{"num_hidden_layers": 9, "n_experts": 40, "vocab_size": 17764, "positions": "rope", "rope_theta": 10000.0, "init_std_o": 0.0, "learning_rate": 0.00221, "max_seq_len": 256}
Below are experts of layer 4 (counted from 0) of a mixture-of-experts language model. Rows are named router (the router's row for the expert), gate (a neuron's input weights, with its number), up (a neuron's input weights, with its number), down (a neuron's output weights, with its number) and show model dimensions 96-191. Each number is 128 + 32 x the weight over its row's rms, rounded and kept within 0 to 255. Numbers have three digits each.
Before each expert's rows: a language model's description of what the expert responds to; "gets" lists some tokens that make up at least twice as much of what it gets as of all text. This comes from a sample of Wikipedia text that the model never trained on. Tokens count by the router's weight.

# expert 18
Description: Word-piece starts after punctuation
gets: " |", "-", "d", "the", "c", "s"
router:148134170085082093151162156115134158123173114139140137165164151133118127090181096108087082177095050173160091194071141120144115177155150159109110124138121152139117139141062118155138126109138171150120152138117143125081146078161102160123144152093132139158105153156159107117108180110102120177
gate0:123106152099137097093107112115134113132145197106130068073119080113066114088123090118191143116134170116112145141143131155127106201059118137183091155140107082146132104120194106153119195117131112154085158101143130129136126140148144039099101078162112098136138108121140154143136106164091127069
up0:161102167168191114194139133121152122150064136110093112133072126063126139100123123072107099122135132156115108121113126147125090136104118138091135139145174131154172142113127151135123135109150073122073117061136132136199133159049099127120138139130131114124119145129159100105060163186161158167
down0:090179055183151140111153096145139124090148129099140094079117149148085103070233122155125140126126091080122156152144152145123101140129127116103079114132168074137130112062129142104107118125118181165121074163172058081088139117173158161127192129077051123087077146139184130170114147096114118115
gate1:102129108153053119104092165124091132156134086194188107105091176074096160163177101131184103133107116120112129166141094194209143121113120130164110153108091137089154122173085105096080103130120100099130160121164172121148143125153144142092123111156102152159142121193177156080163134153126124110
up1:129134072119093125165147123118157087105170116118079125115116172144119107156154162157135086110126106140160082173159121204184096132149150100149126055107112133143175131106112122130131123101129146111131127130146110074150162139115117187108122095114132129104147103192094139071124119124195097222
down1:114160110108088124092093194142203153140155128132117145123167151157135126147068054068122139130143074107163192153129077129096088125097137165142157163148108179165097121108152130146118119096126093133094157121151125172135135163145138151134171121154106124116128135156090168164083089131147131166
gate2:046135135073107157138137097145097085156138165154120111121108138154115121179160107111159101142140165085089141140105128123120145157110094130074163116148120140125062153107092153127103065152098105100164118171092115108115176086136141151166069105093190133125135130115113110148149141133104138230
up2:164134082110169102092132107142138182150149178154158143105134137078112133152040150227125132077101142145116141166136150161119127130154112176134130129145137145103180091162150085139093108128148135142158132094118160149086138164117142072106075129158049079150142170127090093071109149183163197135
down2:180144109086122148119145121142099116162152139168128155117154163201099164110168182142129148111129152148172111145137118169137136095126052121093136135107092160174110126100169095130086108158118113161157199109101154118087195163127101168155116153138156143154167134125134150148111127191084090135
gate3:188091161092143125155099136066166097158169058127123170115104091145137113087139104086096142148161101187118068092122190091085116142180112140102110139074135143184114140090222151104156162175172163143090113178108085107128104094127155199138124153144157125127160114099067157078140110108149158178
up3:138189080146090156074133164089125106113168099178168112160143106171102124136159138156144102156156042103110079102064118112157134088100166141125177142146090185163121122123071168145139103120121127133097111081103106142105149080149162151081087134124137165075169151080209087136116120173169147134
down3:067106096120143168096135136108125164178152159115121136133164112071076146128147137100117124135093063156069183151118044107152105145110133159110106118112146163128062138174083137125085134109057134192118102135093141127112108149122116072068115117116114115130085205153064117082145130149053136156
gate4:094087124088146167191116140146074120112107112094113138173131111132104077138119139072113107086148141143178128140119138147136117184103185101136114111143178150112115101100069117126118155077107148097074143068156156104161141122150058117084102115110137127163100154159158066094109122096039082198
up4:059144119169150095094153145119121132103138138165131179090091161137189163113135101123137172130145131105127116155172127133093138036140167218125095113114096134125179151157056204101141175151143107125160153111115115172130073103144169151109162106148120104083118174124107146176139175134140144141
down4:095178104146160101141132104108123159160115100150202114143134126167093093068144139159115157125094112104134034098046104151162182094149154161132024159134149110128154161092148121113130174093134111079167094146105069123178118111050159157103109116174154183079145119132102069175136179097144072080
gate5:143111135103117141174059060135092120120100081109081131126125141113160154148106163178159140114160145146084105104141090181089097108097089107102127108143101098144103127160112155132090151064136063117149128149100125110138147170154093102122078118129129156089181126168145139163076088161151133167
up5:117143103130096134063131139098155188135144156129126171111152154118130156151126104161093150108156163145170118111122152074173159139126111159087169091107097098172127120118184091152144096189105125083130150089181136137148106122145123168174123127125110110163163102211126212166128145103191100146
down5:100077115121118147128101110159199109097152104105109106151089175097126151127114077050081171125175089048143148101084143110143039084165116154164142138126098121087108134118119131115117129078131132104103194060161117135126119156160126150138135168126178121174089129139071088071147146076158127149
gate6:133079130205145105122135088086156104093162149107161127137107115177131107099141156199124130107122102168189174098112139137183148138081147120046141147096111111170143156128128134112139144128077183127133136151147152131096146100108127114151087138137118168142115184133100102127095117152125173138
up6:074104096150173118191113117132077152111181129117036114160119183138106128133112116072203050082101079093152073144122142108115109120117067153138109201157172136089132076069101132151115142123118169083090128116126128135149177149134098129079096108103096096106089138165165113134157134127097153139
down6:134153160137191106118134107148091165108142076135150100167163114103169151132146098159159150118159177119138124134135143125136181092145110129116079170137080215090116107113079141104096095111108120064057132094080134177128140058118172074141136078155095106094103113061121106109140099114122134159
gate7:076159133136087141146123114141069113080141122103085167127150123180119122126161123070181108112130104134153103136165097101092164128136118088157143053192183071076150129108134120122116123123082118095052052118152143126110139138106147154123174136155119110022138109173123202128145142117146147180
up7:123104087100137086146133143173129148056101133114129143107140204120122112168157187099096132187097077111126062142118079141130144101136157137124133150134177137142165203127128081156104135114212103131120110138115155079148129176106182156075168138120180142090127117196166160120153050123130098090
down7:163103064141140156128123111081132086136147175193139148127148123152173171151094138173094053155131156124087095140177130145103129155102169094141156132179155113145067141115117084145077153137126125136118150141107145058083125147137036174153141116149172128099154106120113113142147074056153148091
gate8:124130167122094095120146088086134128143141111184127130146159204188118192098161087079156156120145116108150102152110124149103139132123088159109174118104137139074097114129077146116210125130113106090173146114149111117084139106125115111081180155093179126142143103096090130181155122112129153132
up8:140137201174134106135151157123181106183123132115130132144071091176129148153093080079133159078093132046087079116130102044062117134159122051154161142111123163120117101148129146099155095141123158105120120112145148128098199096137121166108136108110089101116083121144088133075123158098117225111
down8:120205145135140088125152088115156110194091163146081181126127110156137164175107091175120168106127075101112093154142157110092122160082099120187115075136125167116160142129100129142147166162188114133116133140117125138128142137076161130140112171133103176163108124135113152126084129123173151096
gate9:141070125088096168141136131149075113149109120203127122146139193153170160098101124160164111113193089101146178149156173102091095103133149093156119128120129186140073125155122156103171109071124141065091115133144148179105126129145170145116115163126208152107183145122131165130197095138076119074
up9:138109093084117190153145114097132165199122130108095067098139147076155139117159101140089210143106174089105136129148144153104116147148128076193163182143210146090160088121126093117197132151140103082137130166119091115142067123161157080110157149142125111200112109087127150120101115124040121125
down9:146170101155062129111129114104166126119082089143132136131106131091183165113106141134146142169110137011125099139099136129107139147095167060212078084134194105052141151113138138119120103141133062081080113154084107137162141130123150153193170116129098117187064192156116099151097139115086100092
gate10:125097122150136094111183110100104126161099109086142068152127133127136160093163117127100161145182128182144123172112101106091104160130101171130093120119128117124162147165179096086123153194159164093146103103103063149138124080119153132104193165187139134086108098167117065100155152131170135144
up10:065157126152093115101129112094143091084074131179143149154075141123091125181145182142117175140120094147213107127098121116158100128169125168155156147109078118224168176151127096094150172131121212131130132109135109180079163098096152106172209142130121113103146155172129095111120109070137137149
down10:104152152136166147095190128151116118137120187083075092142143114162085118123107166157168085102175078135086076157145118123111143130112151100212138098174063122113144092148152154083140138170153096088136090092127116189141144143125133157078160089140134136172084171133139164143114068128133164117
gate11:120145165155125098167120149212198203134182123130115146163099139152133120115160142180103143143121121119111157122135154117083102109081113164129209102155135113151160088122157090111102139162126177153125124108128166100147128130122204121157156171171146158114130157101126181121110159168183136073
up11:152170144097150104081183098109102172159142129146144153137105134142137140210091090126133109147135076137179119174151137081144176132116188151123129117169149121086066118151104093095110081120172172102087125126173126147096113127147086116127102132066060156126201075137145115073178140134159125116
down11:083170146141143147152151113132102132178101102123108120072170080146181102115106135087120136077130152133095124106162098150170134202109136097163116135110152118099102109109129118134112129126157147126110077101078140122134173119124188058144150184121138162104151138168151139129130029136121143055
gate12:135172102121097090134141066119171233089121135135178079175156173120079119137108148117156155128133145096168105156095100152112092149150124149130134174100105150107097089161110159118126111119147140120129137095133093144108107157170098241139125135158135088181114106126124142149149096109089154167
up12:126139101132107097118081189180175116111079133076110194123071116200102088082109103103145083095183155109124085097143111106112113124136158096102125089174108094200155089079148101131130106103119159108164107161178182071118144163140146101153230092140108097165128173150114107055088101121187184151
down12:115184160110049108097132152207109121131122121123091106066105077142135105099107141082116120151083158172132106153116128136099100124104101128183125125180093148163189111102159122123144129124083120134108108064129110136154136111143173108151155138155159156183093121144120212164123102084139141091
gate13:146190127146115160109150184184118080122152114123124074134084089180120141163148108174170097154109055144085112130126103127172193157184117131124173142125152094081164092123135120148202153189172094148122111096132111087086140086087084105138128172127142114103127110102154100119133181162155127150
up13:179145108120110127115107147081142072107133095171144132162104106200123108148155150148095114138142096184119106104108141110168170123117124162062114048184104146172091073088133114156111079130140096136082134164132139102090146156064113130127136136112141093152141178132131209146162139101192080219
down13:124153152139119103126145155103136108171166093179127107073126102141150195089094063178147121163111064079176156139093173144100122077097116106128141110140113119069115152128121119181113125103164175133114131154094146104135104107132138145121203077173111080152146139079159132145075081045156153162
gate14:084102164116135067102125090163115164074140184165159144113073140149106096119113101127116138135147138098119118156130054111153073080078118142129101111197134061094126153164169081073163123149127133085079164126118124148110166118111090076080185116137121179163120115209131123142111075120122067062
up14:061136115090096102125137126128124131137152142141134135098158113120099059113176132094182189108120121150088107131122139098175086119160128140120090145160145114158104154126210117129102106132128072113121167108132082092093165153126125185157172126164162073123116112135138113124173180162151187098
down14:097104150094152161172147125128132031140151154146233128162101103108135152132145189046039117127142123100166102114125227166079132114123154169105143080129146130172126078136134157117095100191168100127122123082124130142128127098148125132150089201157052148126113097106133141106119149166140129127

# expert 5
Description: Mid-word pieces, unit numbers
gets: "8", "2", "ed", " well", "ing", "6"
router:106170070127079069121126166096106110095090168075146096127126149155128187146092156123040161146117103118153069073110142168082136108070134167101110138125129118109159130114112115166144111139125129127073101129174091104148061095118158098089142146132093145059115130132133199144097091080138135144
gate0:167191109213067122098079116191158143134053140134112091125168127116148147144169140137072128131168090112142117125196127121124162099113132107173124127123100157095129091179154212147092080121148187095188138140153129122134135119153133129071161122176124109157054169203098137122093174176148161125
up0:194147092143108093125136107190132062118122129080057164117157115123096092126168089122108097119121136163086100136155143158130132072124108120154149117156176180134109218193101123170097124077077166160135150196152131148112136119163073139146137097165091182097135155135133163151113115134111093123
down0:162137126171149109124093083133123107159162059043190135109125116144157089053082129111154120124078089122146170119158139094175124143104122118146126130113123156178135097128119162138083093184156103153099104053159127108136127096114123098126180075123080120187146082137173163083079142117175127152
gate1:129127122138125115100142047107127138165115121172108171114121203164140145118108110160117081121149115109127086122115162097135167119209059133126132084141135119116145090190081153060154156080089155106170157115087100156119128184110124111139148149084102173172213147122063161132148137123131108134
up1:118106145138140105132098163139150135073147075104105122148069114064089166142218119139149171127136114132141137168141097088152122131123164154126097110144085126090160084057114139144151062225128077102094121157114096114142113149156120110151165146165092103119117097063130086129074146102112132162
down1:113150113129122140124111069142122105123147166208195117148150125081092139076135142159154121135045112156161097078114128135103184102149089151109114163082132134114114150197109103131173136094093161056115178118136152052163066138072147079111121095145131099166090079108185174154135091117082127160
gate2:143125111066071111143152139121095048163079129064135126130072120120089107074049120101132151092120150137171114100177081107163115117097177134127115125147127103095090113165101172170138114055168131052122140177147151172072098142081151147087081107073108142100080176137127116091136124124134104180
up2:160133090136142113113110112155190117143193123155153061137135098076164090158110124143146098118144124148153161197107112113140133157177139123137113116096109141079146167056125128177103157131094111147137131180091078157164174125095134136215133132064129151174154068151135110130138068082123128056
down2:099125122124117125158112112139143110160125193167116133116093125157143061133169076102147122135094179138128114056108069106172113126132117177134136088125124169182116127085096063128121092100137124162211115079119152137133134148115075138107086098122187160153153150163138122181188112103109129156
gate3:081126122133081157165180123167168173176155121091109113143145149095132096124139152149143128141201148152141092101100147138086121133129156175116109128090121084149125113168171128115128160160141163125085208122108184103134119138091155154020200147143113103090094144114105110158106138138096097115
up3:146071148059130170058130150057135126142134153104092166143155152118158128124126066051138054087169096105138170064119107149122145161105132133053160086100110188101096160132172114101180108174103183152156120172071106159123111191160121122167137109125117137114127160128139122085086086118158189137
down3:090114077175102147167133126153096168118137107137101116135152096112159146135175154155164147206156161140109168079165124116175135128058159181119086137122139162102169151137114152139182106150134169119130146134040114113146174103076111080092100205124136175061125136179120121134141040172156084130
gate4:131078145110096128128149164151097142117085138141168110128085126120143121164109145114143115183065075144134055160085170190180123141108165130113113188176140107118057162145138163125140137133168124140079109117153123095114110167120069107102160118171191115093212133140145112107126163103103138171
up4:120162182232204142111155122104103133150127152107101157140083078113127132134095117173138126116170203106098137165159102117146194138121122131137126115126110134115161103139131104116128103142075096093153162130125131125166118158079097110088121133141081104180041148138160115117083095096138050113
down4:137186132150116123175097126107147132122179123086063080112154146086073153101199060153077150100083184093111149132165129161113089124145166165098150089132166128078119108124095149160160142110123129133137208137119133100116112078093127128121138143105127153141140161160175135118180175174079143107
gate5:163106116166138122134144154116088129061088100107116127151073091152114131144119171129093126038079174071118077115074155127165084115147169188121168195143117103132110130172125102119146161114069109175099096121133153135063146176106166138085158079177089130120157154119110177222128125173086069186
up5:129161081145128155105122114174141129059111134158140119170117155165162091130106152119133138106057138128097151103108158171089115121146091100078109157155092130135061079076140123085147186119113123199137143122156134148101156096174093115128135145165146189083126154144143115141169097107119132200
down5:153170118106156123124159107105108197214161097137111122198131125138166158154136121177080112169125122133144216083147108122111121048138171132149196148096155170162091103137143103139167130182168094126187141164101111173107123119173083158127083113132179162176147203069086121166142101131116106106
gate6:087148172132200125133078115143111187177102170117129061141124144163071112131164136143090102104137047161102110098121126137159141061134166084170146075076173160166135132152139122098125137124159094121183120139084156124132140137158084130137178179145149113140159150142116058190085098108105151097
up6:174150154193098164159163152171142112161076157139089114148176109062110108107147164106122109124113137043140095072128117152142102161105154202161117097135108147114160210186155194124134098115152165097177146098147142097064134099154166111131127101153105129095136017102134142102211186152124159161
down6:111148088075143155126164097190085144084157193080151126155094194124158155118123057123154099135143071090152123149140117135113116088165157085149104156144147135100125103076145149101136157113140069155153145221128087179089131168135081162065125147148072109092140176127118147054142087147098146130
gate7:160136127109125146073139093113133122128119115126143122130130167088126100129081106082157078103087080167132155166115114158037129071138118130123114081132129175157088083123110146141145166153123098102130114142137148071140052123084088110095139134087120130127135106148137154150129098127121150141
up7:136182142177153159150104100140150127118195104132115099131130145147112105102139096133130163151219135165187121107129154117150090075169121152126161161124131164107166124105110108133128151097113112172148143036150167107120157114114127126125146193101136139088120115095194104172138172129141060153
down7:097106136209124085198085114134129178087113139095127111117161165189125104095143086135131128109125134128091142086175109156101086154111068140150159070127100135108117091124078130171113124096115143114147090102119104137132127111084166104176165160146075113154088122231194075100106139145153151109
gate8:038159102132080133163140109134153122112139128116092129125156158085102112126134169188118117164186118182105113070102099189111088136125140115116133170095066127155138105115082124131166133116092127108165173088143148128169148144100088155129119181233154157141136081135080113148081175129111176160
up8:152152062118078137157152160105183091166059110124111160136100179089105081116087140141123084117155068146121149145112168172182096171136182116123131072124159194107138139068146108160086166151125074170197130129111153092159121106096189139153116128152125076133182071074143138115124102127090120150
down8:136074130108126120093179117166118085096161168119123137056149150116141131091138186076138136143133087089151098118174133159097102101082099080095184163165162117153173109205107092112110117097151133139118111179215135143146197148106022098125109088181112094126152163124175152115106186159142130181
gate9:155105084086101194130126099097141150114129174053139171147174140126087145110090079136112151122103130158185138103154138170090171144114161087107123122100159134125156094119122099132086139171149125071139139144159121119080135048106140154143099123165125180129155100074145150115111189119140112119
up9:169086153131196125212150093132150173194119143122148079086136140086119188145112121102050182072111150135132091128127152105107131167091145163125121138197149165116159070092172114153130080105188148113153125148105164077082095176124053105125162121090130147103190106167129155068177119093106079166
down9:094138142158122162147164151100112180151108068110158176173156151128144091146120173044129136089127096102114093143166130097118135092128080130119055156159143109087095124126090157129116155143131105165120173091121080118189180158052108132202138112148087113122153030109116119150140142093077121153
gate10:184185202126132097128152155148137106141102103121133105154138159177124156130130132157178166150109137133121125059107049108158085084097104101098127117152126115092102132126102128146097102129081086116096068122130148100114110095189159155125162159178132178083123163134145119062111158118094170124
up10:162081071125098166101142175081097093156155128121140118100127066152190147134095131095111094139055109138154116133122131165119129181091173071160118090090154180127113151122191160137134151183162216156106162148049167183123130123128127110101109118099115107100096156097140169136166143076086128124
down10:089117150127189128130150096083144141056145155069118147081113104124118134123117092090066129130189139169151143118153061105124157115064066100124138200105178135201133176145108150119158096130093115129110144076148125121170126125132147124183170110126158078162137137200128183104158138142083092109
gate11:119076092119159095151171043116130111118086110144106133186160096177115126150110126189124094103136136080143141171075121193110104103147174166123130069092163151165122121109106144085154181139132204110140100100114071174114103108081110165156127158163127167111141140105128086084128096133117098124
up11:161101103168120123115151054139201105088111142128126168123092108148125136181097137199122126117161113063093120109133129129125151100108133126160131139116166090158097129166149187123144102033140169097066074135150117135131132142155123112132149151043097060099147130165110123172142102107168136160
down11:154150117117117138132166060141191182113145104139106121108060157146188090122130091123134126175055132174186129195126134109133078102187122140116177107133131111105169162150109109109116106109098176186114150119112093171119098134184140113133131124180105082092149107123105120152135105148178107079
gate12:075148156108095117096150121104112110072141108136121149125144195123147118143104077099163125134143095148150120152061130152113150114199173125126144116148134104198087151188097148135123187134131123147108038073143086080137083162088086154128204131140113157110134146131124092197066123150117152102
up12:165162120167176142108133138134129185157118133124136092165102122197149125099113147146104133174159058152109139158157072153102121138139176199123114180135133124145123147135123145141060143126120121138166111075119120131143052095152116145162151179106196140083102124107163148127169136120162166112
down12:164137081136180159136103174113146107155143120120127144061115093159147089132173176126194116207190133158135103082099108134167117139095072094138167151133136095119171158076155112148147146131149115181150150067155134145142110130215159106118148143157097136164165110121110130149188129145099116041
gate13:141103140121133146080138064096136126141169143134133127077091187113149156135104068083160084165145109116170127118116112109173130073104127128144152139080114122135157133109121176134129135084135202117128115146151102070122172128090162139152126110120077120172147111162144155170169201128122108070
up13:125102146092226061138138152140116107110151122171118154151138089161140127084083118115187161084145066124125068093063180128109114143185090103100143111075154067115154155149150085084108143122105108192145109079114171162170117148170155116113112133156181152166130164119098121198096079103167087148
down13:098091151158137115076124157126114112164120106133096127085143097193138196099180119144123092124188105197197131180128108124146129120148109122194160139129212087139127104070167127080128174094156071142120101126129127164100070180095157156099117053087125155129111119120118125108148129126091144090
gate14:177162110097118115122126147095134103079049048120121116122104149187140112155123130116104092132128114110098127148162071189112164072155149173113107153131094095128145214146038151129149100180121056058130103152150128096095174107178153151086121105102112151124119171126143104238126148109170137127
up14:138086143181129172116109149196080133126093144164172126168140154152108086130105097141152127186132071044111108146086119125069168082115111076141193127141076145201082149124129144153130103047118146123069087090204148143133094090110177143098104078151134144133090174088139077102124136135128174136
down14:144150150128128107122162129131131085093181098143143112126169108096100166094044154058203128182105092129140108143176142057162127116066086124157114169137071168113145113117124155121095092098167110170112118080125167103117118172178153179170138110172094143102085121112086097110102148101156131146

# expert 17
Description: Latinate word middles
gets: ".", "uc", "red", "ip", "ra", "c"
router:119068124099158107145100129152091189064187083087079077141097115106106134175174095124179111123113187107111111132154094193139141115121166164089145163086123126132117109108101104150138168159167123127098156162095165124111162168103101126139110131124096128151114115120144079182092167164140143102
gate2:125089108111181122191128093159078145064139181103048131081121089151112159187080120051091145136142146110148123116186108104120134071100119141152163143081135143180157161205124147188098146098086116127070105137131095158159166138114162156139077095123121117162130126138113140105144183103077086115
up2:140169100135106147197116144153162087105146160101143132130161138128115142134048087082109137154121159100164103155134119125089096084096110133130103167096122162146110149188111135184092092149152113140110118209151150180108111076128128109100140213141115119079187138107132093075150092155115187169
down2:159143114114148120121127136130098122104131071188110145178139134087063147100126144151149125137120129099105127176129147168106141141145106113187086133130167180095068146111143018116105132170138070095156158100086120143131142159068174163126186088104132138075091157149114172121151162109131142174
gate3:099161095142114129175163131144098130140126108176173162090111131127137187104147170104159079154157194114080111100127119096104115128160144163086116135140151183148082095130111097191095169110138146120132165120115136115167121120095162190166148099141123166121112137155080184087178134108133086085
up3:093123124116137163153188156071122096144115156153130128140115131135107168148186127143113091152142109152166143146139163096145115160185173152154093101124171188146162082098137109134130120152154114141143113152157127092112091112137090207104122133156120140141176077113065113117145161128163117161
down3:145082123122078139119148129103119125109111131129177163124124146190179192119179161160094121130104158114113104095114107129059092099149153126153098159133120117162184088139103060165111118152144159132081151141144199076126185112128179142087081114075078161086150119095150192136132083116168120126
gate4:138089090082086057172160129182131133089145102063158094147152131109169188140124093118128078138116104116138068116124186164184158150180169160100132108152113184095126169112135166058098145118126087121150165167099080153138135136122119112178060084144119144140159096093089131071135093105114117173
up4:132093174160183164128132148147140115210107170090061110105114139105137144126126117131079096124159109103158083115147139081123063135134088097100137174066073115207112141195069165129135087162115153080126168111131095108103146148166151147145179064132146195132180167089112112178148180096112096113
down4:064138157104146122148078161119088090100107169166118108107136152162104127129169129155115121111120113191081182147169142125139160091119134107101054144105084108062103196112156100148119038129146109093143184095068081177151135085127114112131105191125105110147178133072098088114168112155153131152
gate5:103161114145171088172125092153176072068150125154174085110160179185118147162154112129163109116128124139126128140124119097124133112188132124122150157111110151203112136118142112123085117131084090068138150136097118120163090118128058195121156100116145148147149139125048099165122105168086073114
up5:084157152086180154162145144105208079172127132092082109110175126132141141135167099142186172114130155128160087169131133108183110148108184143173181173161119119157127156132147134121146107156147104130169159159079140076131110096135072108085149136121145121145078148108125124135170125112110127050
down5:123132121117165134126150144160134103183133063110142067126162083143143132104121105136087148175156151142168131119122166137137149190141126196133088140112066218162117109094130159135050116133121146174152140105099148097129104071110206167087118132132105160103103122114110125143155144110124083146
gate6:074159115090093085099085144126111110123123112117188154089102173129172135095071121110161106130108126169158157094155102120135147140116074177047124157094051151095131070098126114124071111117170128114093126140083132118094140153116154133110126106071155080134082155146187151086095109083140082134
up6:135133116108108155149114089062144061083138143122076122125109102139120169125103139128112181076126135127138092135121166118131078148109133100180111179155137148076107096100170121136147150131146183155152118157075115130225163115108114207097124117190091128101167091163171142105154147200115138111
down6:130113145096137138091105128103133130129115073148178103115106149139041081126129146146150096087086106150186168116167161151115104119074169115080096169108077062145197091085163217111160104116168136154117124156068102121159085109100157109140154091129080170103138149142135106142170156127082150089
gate7:154162096137183158096127158195095138111128122157153126125094171167146164125047125086102173117176091143172147105088153120123139111073165139198152152141164111092147169140068132108114138139137151122097094132121132145133120084121123163109143139117107157113148184113129152083189047130128145127
up7:163124160153123068130102180148165128118085123114158163121123131134078145095124130098148092112089135106102161083195077099141145126155109116072072159087108141104076098108143071094096108182136096070154116138147202086133141083140151148188143132134180125136145102139125137137126185136146083139
down7:143099141147083096110110136078186115108153140126162117110083133087209165164102118172145136199125105085089112128122176141173191126132132154128077150105161114178116116121095149117127029093177078141125105147088143152167147143160062143194113150135113153181123079110098090108108102085138111167
gate8:161157100169126106126137130131081121147142087096079119126166150147130017101141108096110078164103120137202075124169080115164126103148064129131094149156112180158121141114185112142164144156167137130132174093145182181183136111156140128126161128109111105114102164144120138105105148099100186117
up8:143143126159160120170118123081163117135183173137081124137130084105157078126133174061118101117129117089175097085142135092227128171102108157141123102075147152117125112132161056135151112166120134115123111105147154161131099102123130137162087142081170105195069095175142143111166196139116184123
down8:170141186123095132124203120108159170173112071146155160095171156164163119086078119135121110099138134091133155135112170120142147084151163190171124131117114142142098132170213112154092103148085134142054086022068148107094165169165193104157152118168157150127141077115124131161136067098138146066
gate9:219115131111112124085124103150085171151140151124143126144183149171136129073093059165095075192109166159150124125128160187115122114076114135162147113101141165068161111067075150118105134107115168123189162057145069120092060155138105134101154105104104147135147164094129125144105156143171141146
up9:148129170119136090171117127120107145124152117181068124090082155086138155151076127120110114132118130164146098110178066122169126137159085147165120107110109094102098123152157142098050146103148135128085170098153113119132150217117143141201120123143141131148172120108116193063073099100134050151
down9:162096095097112148121144102104109153111077115135094122180195126102132174185132137079104112138127126114146103157089162086095183136104227114132122172112068099130105137071134139087134131090145154128024140180164068164136134081094089140159107124129154149144085137120143085097089114117155146056
gate10:166122114172111111182192188111098128155122149118127188133094110127093099120123172101143133122100138117131116116126069159182121155159116118150121109162153163081126165106133173167170125126196154145144056125121159105079078125167090181119112076093084135106133107120140080134096073159121149108
up10:167098077098135083184165109156137098084114104054082146160152102098141122138114172198155136160154180111083135174190124161150171137056196142088123162112162151104101146111109152120154150064084115135065159102106163110098125068198103147144143091131140102123108108093207105120157115112086125192
down10:085081105130103122168111136109175158087131162114121143096105124105163072091111127076130126109145151137166121157135122136149055134069123093060157109198142136085096127124162158085185117123076166098127110208135135151114110139199118097106118092094119114107104078116038136075150173138195133134
gate11:142143153097190185158103163138132138161153147118150172155151120116178129087131093160115104194054146092122089137127122203088130084191139123130126091140155058174109114170109163101091138088160125166159117165182130147141133105125183132141083087149141155121141063104120189178108184145167154181
up11:176089166157098163093106141078175133152148179157127133155089163118152131157136077072088133138101105150135136133119163142182122159110124135093153183170115114107110106118065153102110136138110113079092083154204157139160120084099143142103098151111124065138194112143107094150069148110106115093
down11:134086073133160124166156125088139061142124139153156086197118116099115147154167105123143124160179138184155112086199122131163120146097099140071161106135069122110168089096156188145145124139164133115115146187180105153155120088174141130156027151116105174200132117109166055126127158171132158218
gate12:128193204078155104057124071111191116150074193115141113169111114160095147145144107132095172134112083175138088105118124154146124125138127189158134129133127117128139177110125091118144166130105125079106097136108077123187066151157094159076166119117143143098145081182077129160099100095133212155
up12:154075134113158149176123095189140133124104095133134144094180111096075127154139138113111105088107138161151110110141123139105168107162117165124102155141192024153076096079156155103082131101144083085112116158137131072199168135060149181161136156146117177163090113138121127090116145141130118146
down12:120132114101133144144119108098162184140121193112094156080143215160151144120206133170172139076193165130066128148154136127075098122134117146075136158067070065089100112130150152076151130118108126136120085140051111122137082149132148118163097152087149095173143118140166155131117125113162145055
gate13:129160126074079074110164169103113140118161148104146090144135121148126125089102168136064083110126142107169100140133151126138168119097102158147133156107172171069126106134076071046161097116111103118131168103095154128085104111188113120152110141094096142152113106137094117082157135139092083161
up13:173112094213094117139216073143101155126144118116155137090139186111118145156175153149162132138111177137095109158147073161131147092121189089151140107078141099141124141167144141141193138081135137079126157122187152120145122090104217070149128171137100206112138121190159141133164127134120099171
down13:130144143130134114104133123191140159159095143123142094080131142135171080055146112089116156119181182065125125107162095097093108162149145140118078167091059141216125140109126078104119125138142127148103107103144115157092074139121196073097171148175144110150145173195149145156151142151118145093
gate14:133141019090087155158105136127097219147081096149159117159136108095157121189093170155101137143131123107157122084116092111121163130071167103062118108132123117152091169128138167161108146094151145139152181117078104144124108083029122149109108106085154169100147128188101097104122131129148105170
up14:131151133098162099133064130173128071120161153137162142126139132161131132160095106109148086174094142156124151089140105139184158145045114172121122123130134143023061180140147156088091090157127108119121131107130179074115111154098133110107146135165108100099167172140098083100167131100121111135
down14:155091153196186117097078140205134102178160140136125107151070159056147118192104115135135085106098130103125108110103159144155145098125153117183150151147198093104138065172146101111116146113118148092098161166183063137147135127114141173136187091164127098109151187095125056101083105090115138116
gate15:057096108135078140119134125119153151111134067144149119159158140133170112169144097158202044147148127148142104145125118098127130192079074136095144078092163162146135127132133073151147120104120105120129107130126118061133099155133078162137086163113145078125103108127061142153166200113112155124
up15:165140123065150156182203134090193119112134121129152140092106168131135073106086113181134159185102087114126109141095200106114109129132129067162145138139135124102091120118132092127076117155099098140087128105112110135073169116079127176123122143112120174102137134086120136100123153063108110037
down15:131161154125145122110133103128132134124079073105128079155112145119107121103157061155120122071124130099095134211096093111155092130141069081133146074139130143109138123168096161122202147195114167056082075122096140123158117143127127160102204114078122079132112192124125172090141087141081140129
gate16:126092143149173066148105174100129133058105105055129138139159130125084064101139112117134090140098115194168153143106124175115116133048114102071101077136199106145095134160118181140118128088132165123119160092075111135150143131216092147104178175130210123134120142123124162133115134146086096178
up16:065083173169183126169169220163141151105110169106140147114171085120095149121120068138115125123162083134118132156159122205107142146157107101108154071120113105133103096117153114122120045164164086099040128142154109085166156144079112198126150175105179070105162060142092120137090128119143214128
down16:058130117185147120122170106129095133124137131132110076109120093119104096105117070131122125168102169094179140154195139137084138133144085149137133132108126093073114137189116119125175146089084133150093128137151138064124128110172149095091072139132146172104131109160148055117126205103084128117